From a checkpoint of a small mixture-of-experts model trained on Wikipedia: 32 SwiGLU neurons an expert, a variant of Muon for the experts.
Below are experts of layer 7 (counted from 0) of a mixture-of-experts language model. Rows are named router (the router's row for the expert), down (a neuron's output weights, with its number) and show model dimensions 32-63. Each number is 128 + 32 x the weight over its row's rms, rounded and kept within 0 to 255.
After each expert's rows: "raises" lists some tokens whose logits its average output raises strongly, later layers aside; "comes before" lists some tokens at least twice as common just after its tokens as in all text. This comes from a sample of Wikipedia text that the model never trained on. Tokens count by the router's weight.

# expert 11
router [141 143 199 194 127 103 130 140 157 123 140 153 158 123  80  93 159 171  89 134  51 122 134 144 133 129 145 111 110 108 140 109]
down0 [202 126 127 110 133 167 166 151 114 135 115 145 154 107 119 149 153 100 138 180 118 145  91 136 128 114 164 114 159 132 162 140]
down1 [101  97  85  75  86  95  40 187 142 129 137 100 146 140 119 171 178  99 126 124 107 158  60 113 110 121 157 159 149 163 110  98]
down2 [ 67 141 108 128 104 158  95 136 127  99 114 121 142  67 104 108 115 133 100 126 111  92 116 123 153 106 105 182 112 124 179 139]
down3 [108 111 169  89 101 169 178 155 188 141 116 132  82 154  69 132 116  64 111 152 144 185  87 124 158 130 171 184 107 119 134 160]
raises: " other", " the", " later", " its", " others", " most"
comes before: " the", " a", " to", " was", " he", " his"

# expert 20
router [114 106 123  92 100 132  78 147 150 174 103 178  83 158  81  88 167 146 121 165 211 125 117 172 124 110 164  95 119 129 115  77]
down0 [111 172 132  97 127 157 151 110 145 132 163 162 102 147 158 125 141 177 136  50 125 129 136 132  74  84  91  79 127  76 140 114]
down1 [134 132 155 123 159 162 137 152  94 160 158  94 118 185 195 179 114 131  70 132 113 134 115 131 113 175 135 161 104 117 219 153]
down2 [155 126 136 128 131 140 109 108 115 193 118 179 102 118 150 158  84 186 146 127 130  63 106  90 136 121 163  93 159  91  91 102]
down3 [124 120 171 162 109 166  80 194  91 116 120 142  94 106  97 144 128 139 146  98  87  91 101 131 113  98 204 180 165 151 127 134]
raises: "==", "\n", "-", "===", "\"", "===="
comes before: "-", "\n", "|", "1", "The", "=="

# expert 17
router [ 70 164 127 166 121 109 120 132 160 141 130 148 113 166  76 118  67 134 116 143  42 155 132 160 191 182 128 124 107 139 106 131]
down0 [152 201 108 125 130 135 176 133 137 133 119 135 141  94  94 133 101 155 156 154 165 133 173 132 117 133 108 119  70 148 123 150]
down1 [165  70 150  82  80 169  51 110  81 127  94 102 128 150 132 116 101  97  88 164  99 135 125 182 117 134 149 145 115 188 135 176]
down2 [145 104 176 108 149 146 100 156  94 139 166 133 155 110  95 143 106 135 132  95 194 143  94 162 144   9 142 175 154 111 104 135]
down3 [120 121 161 172 169 166 159 160 125 122  47 158 151 154 157 184 105  97 175 129 128 122 156 141 146 156 136 128 105 105 156 112]
raises: " its", " their", " themselves", " further", " his", " her"
comes before: " the", " a", " to", " in", " by", " as"

# expert 19
router [151  84 103 128 158 128  30 185  80 116 158 152  90 136  84 144  79 170 134 135 123 151 109 123 134 176  56 121 117  98 132 141]
down0 [134 129 156 134 117 114 180 120 152  99  99 123 130 171 148  91  62 170 109 177  80 138  86 134 169 117 130 162  97  80 169 166]
down1 [132 118 168 121 123 125 169 138 127 118 109 150 164 162 189 148  83  97  98 118 136  65 140  77 191 111 141 122 142 154 169 158]
down2 [115 131 137 149 114  98  97 123 156 164 132  97 113  47 145 196 125  95  91  97 113  83 101 131 112 103 125  94 158 141 103 142]
down3 [ 50 110 120 161  38  99 163 116 101 194 120 100 125 122 120  88 168  99 108 156 150  80 129 125 131 114 136 116  94 148 135 117]
raises: " (", "\"", " in", " to"
comes before: "\n", ":", " ", " 0", " 1", " 2"

# expert 14
router [100 125 145 194 126 104  78 112  83 152 174 137 120 180 122  98 144 163 130 128 133 120  86 131 200  93 122 132  78 144 115 117]
down0 [124  95 163 158 129 156 126 109 148 167 133 215 154 139 162 125  81 126 111 129 147 119 142 115 131 151 123  59 110  75 166 134]
down1 [151 195 118 123 155  88 187 113 150 169 113 143 163 159 142 174 118 131 109 128 107 152 172 151 169 152 140 104  67  97 103 110]
down2 [176 140  97  95 114 124 128 136 137 156 143 159 144 152 121 142 124  48 100 111 114 157 162 123 171 184 148  95 133  77 126 105]
down3 [108 151  72 138 143 168 180 173  78 105 116 111  89 136 144 140 158 175 119  68 125 110 101 115 152 125  83 126 137 137 151  35]
raises: " |", "\n", "–", ".", "8", "7"
comes before: " |", "\n", ".", "–", ")", ";"

# expert 8
router [130  90 100 109 160 118  26  93 145 168 106 105  92 146  61 150 102 223  76 156 138 119 109 141 166 152 174  97 126 119 167  83]
down0 [ 79 140 213 141 150  44 110  74 117  93  99 124 134  86 122 142  91 122  97 101 113 108 117 117  96 161  94 152  93 167 175 189]
down1 [134  86 161 166 131 118 148 113 150 127 103 168 168 105 175 136 155 160 127 107 155 168 119  91  78 114 118 117  93  86  87 167]
down2 [132 130 146 151 145 136 125 128 190 140 138 126 148 144 142 191 157  98 149 159 157  66 188 125 111 196 167  93  95 138 108 102]
down3 [112 110 125  69 170  46 156 108  71 188 100 126 141 109 100 113  95  96  89 148 154 116 145 103 112 101 173 133 140 183 147 129]
raises: "\n", "|", "===", " The", " |", " He"
comes before: "\n", "|", "-", "==", ":", " The"

# expert 18
router [167  65 162 121  67 152  79 125  90 123 124 111 105 135 141 163 105 209 129 150  95 109 110 162 130 127  84 133 153 130 142 103]
down0 [149 139 180 156 118 122 193 154 142 139 133 116 181  99 219 100  93 138 129  49  72 110 132 152 164 138 128  69 130 130 112 117]
down1 [116 139  99 113  68 135 113 169  79  73 109 138 143 137  89  57 139  84 147 127  64 111 118 137 164 116 156 127  90 133  73 104]
down2 [147 147 110 134 168 137 167  94 200 119 131 160 155 165 103 115 102  84 138 104 124 159 141 148 140  66 108 154  75 108 153 144]
down3 [126  53 142 163  75 100 132 114 136 137 162 142 152 143 144 144 142 110 124 117 157 116 161 127 101 120 135  73 111 188  73 127]
raises: "The", "==", "\n", "In", "After", "==="
comes before: "\n", ":", "|", "-", " ", "=="